From a checkpoint of a small mixture-of-experts model trained on Wikipedia.
Size: 10 layers, vocabulary 24092, 50.2M parameters.
Experts: 16 experts in each of 9 layers, 480 SwiGLU neurons an expert.
Training: a variant of Muon for the experts, 7850 steps.
Below are experts of layer 4 (counted from 0) of a mixture-of-experts language model. Rows are named router (the router's row for the expert), down (a neuron's output weights, with its number) and show model dimensions 0-191. Each number is 500 + 50 x the weight over its row's rms, rounded and kept within 0 to 999. Numbers have three digits each.
After each expert's rows: a language model's description of what the expert responds to. This comes from a sample of Wikipedia text that the model never trained on.

# expert 15
router:487448458514582489597501584490585490563496492483484422437423431548473564559556320502460470463411534389539478510608542475431522422421539517506477553472473470500544571490562481561475520473484521544503501519478505572439479456465476545496514482528438489479511502488524556458453447469468549499425529567549523554553503484546502499396498442452420427549540509500473471521571558522443386522537477315462507506458406423506518460530476520558498496547525536506456529540476471476441590450421530557495523556476550440546593521529433487519450495550458515514543431542501558464575546500409463579
down0:501602483525467447440425555565514602536388489491468375539473433431548539598482522528498472474371467504460551478537471481447463509499538561517553522505528564486536621462462541574508496457530540568456457555512470459541516435428487472587460617590527496521518441598482436511493532459504557513483405484548559431485546464505495576524481364536439510552487530543511572470476482510477554573513585469503499543555493547521514491476564416483475473497501625458514546560569532510519564532468635509527536522551499528536501525427468489445547443542504559550460475537441538379523483496436527565
What it handles: Capitalized first pieces of proper names, often surnames after a first name in tables or prose, such as Sp(icer), Te(er), Od(em), Jr, St.

# expert 13
router:545417416521510421589487576574537451519544508467493451403406393555425474591555412460422439442446483418491445457561556477414561446422466477547474568505542518456592555593507493478498500494531486486538473521410478475457457529463490583489489540454480501479494595514506517454465477513493545618446523499573501529557479501468456500505556440470407432562547439514483525499568593532532478541537483421540412533452423432476537557489496488561390490615445593522522545510406454487456500478432530468515478479566541434564514452504470503506438532533455502552519419506518519492539491521441551579
down0:434474523493536509484480535504540514506515614456457427662501477430506504453567445484468333492555601526417485508495451474543534523487512547437528614479604504459498522430473524434486524565428448522482506544341553489468550423511470468537483554569504553441498522409548541517541459464485521507494514524515452490574510580459530495559530492548472492599488464505554546507534522511566546477421497494510518593557469495508533474578496583424477467474472516520583523517510531485571402549574486458491504421523603384386495400484454483439433514513505505490443533488477553586480538550521486464
What it handles: Verbs and linkers right after a subject, mostly was, is, were, became, been, located, as, as in "is a commune", "is located".

# expert 11
router:547454433513573409608473485531543486555525541494511387420355389489405456578531384467379440457423526504455465429589502525421579399481500501539476515506530470464560527545513434533509432503518482563486472465466537509495539562442423531512563490485493452491470495474504526517535444521554519566481568515599477541561550550508514488492566447472509417533495539552486476497569591578538478521518477433485464491485454419470465541465434448516473467530410543541527440563517474476466519434403569489478506541519458445496541580398514464546410487519459572515539463467481567545545496466441603533
down0:590437516513451547458539544494427469445499405405471511525432499438512526546550533496507552530498445471521523511430441585561661467637549534516484432502446500435536455533504434548502399495474524485482405507459477551628511490476374489418496512414515482525492478518541424521436534532453466563518544534555496497477529476533452519485526477556584508475495520517553542534423531522434427394589525445499466527488477526473505471551412458506476528532463459538485462460510475444623491463507513443506476501464493529541427455496497537468488437482511555622401499426413511374587493421506469567
What it handles: Closing punctuation (periods, ")", ";", ".\"") and line breaks ending sentences, list items or headings, often after a percentage or final word.

# expert 12
router:481402458498542482591495561467585473530557545497523432423429430554383531565554438524408439451547536442508487489567595509424513433460506507504495487491446526520533579512581500555436495530530503568507499434478540562484443496454461513514505444519474545445516493456467552490466471478518530474434509543599556520565567479553541526434482446471426410537607460551478455473569571526454410531506483397488412516384391483540452553518463533525503508514470524563448533558467530415516567448455564505505506561482533418513561409458408433548424569563450511509534459562513457509545499552435545573
down0:395506479526533557614481596581419490442538464464478502476477556539618473446490419502490455432419526583534484530474435474434577532387575535478461453494475471611441495462457382507469533440538484521487452487468465527500458519563430520499626518554514477545546598465479510489607478553464531466463451504544515531608393457496553427503458558503461572505601532483503501516586473499442541531527508503464451482556537430466530503527536545478616518518512590447516480461556529474466453479540451504437547501506543468504407558541485517469492490550475462460489437501599489443545440482525540363
What it handles: Words inside titles of films, songs and albums, often after a quotation mark or The, such as Little, Dead, Beat, My, Love.

# expert 0
router:534385468494553479563513576508498507479515567482468428378442425547345539541525413476431452541461535462484435502569502507470534396438482489548515540551544524471566585500516423546542525498485511513454399487430613438516472501426433496514542494488459422435448496491523516515536462501514616426446533523542533528574508626528405543440558430387471413534497435504477488479525540580505489592513435440488450516411443481460451536499515487549469498504481565540475534602477502533432478436425561527481542528513554473519524479462422482513452498595516508508550471579470543518544464541457531559
down0:443520412461488527450535505592475554478508530507530495510398485511495480527580561399427492471564456585461488416516547593479515540506564485424492536502548408490529460455395482500442476518504482479471441445489532492545411458505433459545457506523443478406436544490570419503547554567467525444489408519589550475511517518548524468473557566508499408497569567536444560540484526452496605443500403411586443501427518675406481437503451503526514586445489488467481491482494496513555509511536513502504448588435589510496463417479429465466493465532416503436472429492535496508546479589569565514
What it handles: Pipe characters separating cells in wiki tables such as sports stats, election results, discographies and filmographies, plus some = and ; separators.

# expert 10
router:559424424508554429602481542603538461524536526474437416363425385473368502561533471473447468517450555474503409514542562485463511488438515506500440477550505502470512492579524525553542532457537472535499503520492552449487466487442478515508551479504445532430484530517521566523472464476534556567421514572487517555591594539549454440419509446410464472528530509528499458456510547489524467538534494494515455529411440421461533526554483496578486455527350534545524452508464503482452546454498501543560432547490542403540562542469534473589466509505342475470496468489578594580493547492410546561
down0:461580558528499583578552483436482519604465468474607486495464507480442551448520509517434449609490679420553456554445523558462464411473515471509505549476531535451513537625477462479454480598447529439589587557462485504496460469457517570620478446454430477417470545470516474590459478466497437547451484467463491492487497565501464509543544512444523583542458512551529555546606503494564482514462484488537473497596471471525594526504479405522464559515432465503481581586432506520566543509482501497507460539464487589492460412465458559530557473479533432536542440513486611508414535489540496486
What it handles: Time words and date parts: commas after days, year prefixes 201/202, months, and conjunctions like since, until, after, by then.

# expert 7
router:536423467503539499620464597544539484536521564458454401436388378548339495627514446482479413516438495411520478500608545514474549480428459509558473561518493470511543535542544421548545489515463519559551444507438515531466455459497449568474520466500467532538510499543513591465529448465477556491457555553606493578524562449516479492448516437407507452521491518533500409444546556537428518571550591465538487519457446422523464538504454431521485538483402553547522491516419503472461520491450517452473506516462487422541529479483482479517466637513468474475552429528438590548529539531449502557
down0:453473534462497456526534527550460514477562501508534462539557508519529526393466411467546459597412575532484514537508510479496545453511423449539492340452570451527423385551476459506623497529474556478501512396477494524540487392547543365515500480454529513477450523541481549396515561536486533517554447475561565479484557482467425457477495634483549447522508531510495548492412410544476565520430530422549486531532522445434549473609520435497566479490490562484426444450521462460486510588526496447447531501542382403428546571512523423540517470497472457458496527586536543508464518497500555486
What it handles: Common nouns right after the, a or his, usually followed by of, in or to, such as role, record, debut, victory, capacity.

# expert 14
router:508397458459566505592483554536521518561513571458439445387393391494396461591524478465473461483494526461530468451536571490433539432424502537551470510598579495483554548481565498523489484492425516533525445517441585535438454512411498557531481493482418483422496553455532530483461473534543521556400584509551510472569521539539417585451528410427441441528503502534518470466532571513532447496524470382510465513492421423504450555502480485544499458587410541581506519533501498530505540458471581477501531580524546438485527554448509464532447505526455559541570491497592558604569454511451594520
down0:555511446511483470374467420554461493526458556488537439564474371550467486509539460579550488477480475475524442540539557432509579453465527469663482518457477483550513595596517524525571496520479568536479506486478552479591424487473511435493445525521409630531468531444526583564543496548571485553498450514514562512421558466569526504519444529461425518356480430516492613524478428507425549520464528537588502469434548518444551466471504508509540442546478459440517517486513453574478535585560510574508535511505454546427552530607465481539551523479448476460467513437513516520488425565507413434
What it handles: Commas and list punctuation after names, such as author-year citations in species lists (Prout, 1958) and place names like Langdale, Alabama.

# expert 3
router:585351431512591456626472596512528470493504524503521490460483430579449541517529374467457408510523599472489397442578498523522477466483553496574484605537483509500492527546548512534484539490466466558483465453518607524512469462469492525486470515521434448463458581434524607474534464493568577439443493511547503548530564567489501576490493447456458452517593477554422476496556509583548454556503546431536437491513430441469462514463442554511442484555447568603538533594488485506495523419455540455492501513518574486564631420533516485480412502517448576497517485514467536549525520506465580550
down0:526483417385472547593531597489508402484490538433509483578564503532530530493469450539423580533543545479483454445455557531501523440478459533481651530428490531452488559445490431530413478484589541483517480461420563402495460535504499483502506429530408613466472558502479619497468541538511460564563485511451551524504532541544547561494548570443564540479472484522465512552448539435531490504550516524519439480537464493490527427536477406469487476413512446525614507557585482472440638444536455481488522590473518463621520507576508441503481481620531567508476424476542516523538511555473458492
What it handles: Paragraph breaks and == markers opening section headings, plus heading words like See also, History, Personal, career, and office titles' "of".

# expert 6
router:582468448585591340544581450606650523456588501526442359441453344502509487455423447449453535541466546464496450466600570451438492482447494501596496539523537498438518505486549504479508490494505544550568411473482544535432478502458471516467551438480459469518483485454574570496477473499546517506444491544577530531543546542507485539483513452469426427500546437505522447411511550553480460602519472478481495490403450444512498524473485430578486483599504561541447547586453543503478476435461530515520501525496549445536534482458512529524435502508436557521561442475496569541524496502427565549
down0:486563536507559491484607448532567470477465518595568532527481556476394641471527453462503503580451500472492580516528388496493523516571510503529419377383566516473548491491491450515482452504624490503505449516462504530517545525428522401453488475513529534471459572539499584550514473621499489449455564513463373456474515544514461476555565571523500442436511536447527466509534488477507485485480601375475505551478498491473525561517473464483521454544518490460502467566622481559501405543416563576490444548492506433447590459529537446493474526525530492441500504436487493443433550586521387532
What it handles: Single capital letters and opening fragments of names or rare words, especially abbreviated genus initials in taxonomy lists (B. robertoi) and model codes (HK33).

# expert 8
router:534342438474608424484494533465577480491531569463443430441443406494391497518507493495384422550432525374495504498555539506458502467478527546538457560562530473524541462610574441535456523471517518561474458568544503417448464515438498533419512511494495495511450466449562594526464410445504531458470571492544497536556547552533441520464534426449463403513538509531489402469576580486400439521527497437545489495512449401456481506467516469528463481465454542567451434514459553510459524432455555502431478531515545433516564493526442487576477595518488494521521452500617534577509528569468542521
down0:417424508580566530543511516455594522573444486517484487603458428491501496537490522495478483517475484491481558444612435513445503506496541521490460453431569425508485471517463622536535506424503501494429510561515536503549497553416415504413471540467567574456583522495484408564448433540447500468495527384497546437507495585420497479524557422499491499519505550443487578561553554548553429538498483472484541536478563502499533620565463526574463536449572519502530467515545477472591553388559583439464519531465551462525431571551521495525527558443555562529497575557586526467398551553594442493
What it handles: Prepositions and verbs in narrative prose linking an action to its object, such as to, into, with, joined, invites, forgive.

# expert 9
router:473410483462540490585493599496558450512473588474395471419485421508433540505539342432507410535456498425492481463550526529459530465474471493599488574533458451492510560512529452561471536504536484548459438583484563567459510492465480525493486494481464479444484569529542571413523469523499505492465541491510477618498510479510522487428541475390531473517495460584499434465590558531431495497526446366504458532511400407520488534513513514505505436529526510608512500523422439470456545455437517555464537581467587430561625518498418450508425525556496540524521529552525602564511550482438551554
down0:455523515616497593606456445443490493516494551624466509470448506406478518491490528518566535507581344509503452491535513499554535457603532551490474596466532466513469532530527486485591475516475532460625401512472551480463514422549484466524503469433478510603508515467406501506531456527506507514482585500600560401474561436516477583447555506507399477522432454461378445512420499437476496508481551533575520517402561505397455448524498558460562515514502539438520492495519505530473465446485580552511548563513474424426535509539468465475421521446452466534491462433465533518613502542466456460
What it handles: Short vowel-heavy pieces in the middle or end of foreign names and places, such as -ru- in Vitruvius, -bo- in Gamboa, -ko in Sisko.

# expert 2
router:522379463520611455518521565450552464535488537512508401399399382589420452561523480491457407482467564469503518405562569497436505442481548498567447514518471539481544655471571442523481493516507479557520438434453554475464480484422467563510512498469445471461499550505574574443492444487580519469471544518553492477533521547571515528452533390422510415514526437529466462429536553540538434527547525428501497510443414456478507488568506469524413441504459518552492508537469496476494598407464516474505487548475530450499591422477511514523447529533405542498576409547500550547497537505408482567
down0:463377495473534456478455525484479476520512523481504608517490488472523506427487593488512523618530491578485507479470468462470522572422454556515594469508532394569539475421512543460490467529442520367483495450480433514471475605483448463519500472570480514548470462583542670499458441435435564536508566489483450388428482457494597523538575445553433544415471440478466476502498450460505489562497460472521543472402613588509501510501529529552439563485532489551587493498517490450415485562351513484533530462508420515428481557540507519472512563424484530501540519564462527492469520433462558476
What it handles: Second or later words of multiword place, country and institution names, such as States after United, Union after Soviet, City, County, University.

# expert 4
router:488399461504543467516528599558594484518495518506470409434445440548380535567535483474514417508435536468497413491539501489445509474425479525518422527568487510472571500562558512480516588565450497540571489507525565447505479541476484576441487500559422413423499493521527604511486466465528552540435476553570460620501504549546455538487471415422489419456577506593492421453554537544461450485597474453524452503384458368496491530427413469634506468626506523497545545569517503509535496516472540496468549581508500452595515493484531469511457531539437547512552469520442543500513539521474491545
down0:533441548430572505582560502465589600578512524447607437517518542529473530512466503451553455606536444550507472450520503417503431609461528527484498407405426556536365521471514485506560438389528453467517539490513466560510597468456502495553565451525509481523507512481501547413465528536557467547516449475422468441385474450498498447468434553427529493344490589481453553491532455551493590478471476503438505448483408520588444433488485422516394484467412480478497470501513456485449523495502501514572490479437496520499587500461468505529539501567478413512459436503520511563509560510482478414
What it handles: Minus signs, hyphens, colons, @ and units inside tables and statistics, as in −8 goal differences, @ Atlanta, kg, ft, and percentages.

# expert 5
router:573397481468477505544496602492538466556544520536468442446361486529370489568581433516439472511468549406537463488506503474441478429461524549520475568555472407463537640493540439546518473490485500522581494494451543566480498477458536519492498462547527565473493556515544603521484477551562560504547547539604461525507532468536515588432485439487453431474553496523426382507557582506468474545469472444498342511473442450501456554544486461548480516537461539522428528600503544459454508517452566530491474555536546470593618493502452395522467543547425488492538502518531549511536483572467555542
down0:520442456500432536541516495542599488486475432450469566467449556495539541642510458514484569530546483450473502394514597503554537523560552564553504601579504426498482540564509459546463523351566483577553446437572536449525486607543429486478547510560461532471509579523557446420586459553424543545362513495527502486474525459475491523486510528495572514420436419504583516499544481560512443456540545489497494437476469431448452480582509525568544413396455458520434490557512486451566472503500492424528453431548560474486449482507606511487478469521486469501532559454578508477585421507517496515
What it handles: Possessive pronouns his, her, their, its, possessive 's, and apostrophes or hyphens inside names like D'Pharaoh, N'Douba, Chu Jong-Chol.

# expert 1
router:498393454519518429552483549534536478520570551513435454450438392514429470524537341490411448488482556402498511456580479486451513493479503506584511542543466485438521527557590503587477521436462473563507415476467606565482560499460490516412455530503490483448457506484510594461503513473565534541455515486625492589515495530526388504467428386381484455488514462471512464400523578521451523557579490436518454477392404445481490504489494516529485547529470570484467528643470552506435497430518526546462446563480540442501479473478482539532474460523463571481537438552471547504528499497521578550
down0:544466526610518584469554526476537474472525461472473590481484502539521516498458548583551444484578427592344478471566550529468548536501536394449529499522394532544467588427476423505431541459475465615479580558475500491578511461485443443527492492490436526441543569562515480460526461474427551513529509593427508484539518552488472470542519378459458506570556457513541452558544439491520574515520509577578546542514406435463437530515474361535466478471478542462448481408495480497401493530481463510484433527508512479612547459455517519546539543558422562509525425595473500487569487509533475475
What it handles: Digits, dates and field labels in infoboxes, lists and score tables, such as Born, Goals, Coordinates, Apps, 19/12/1982.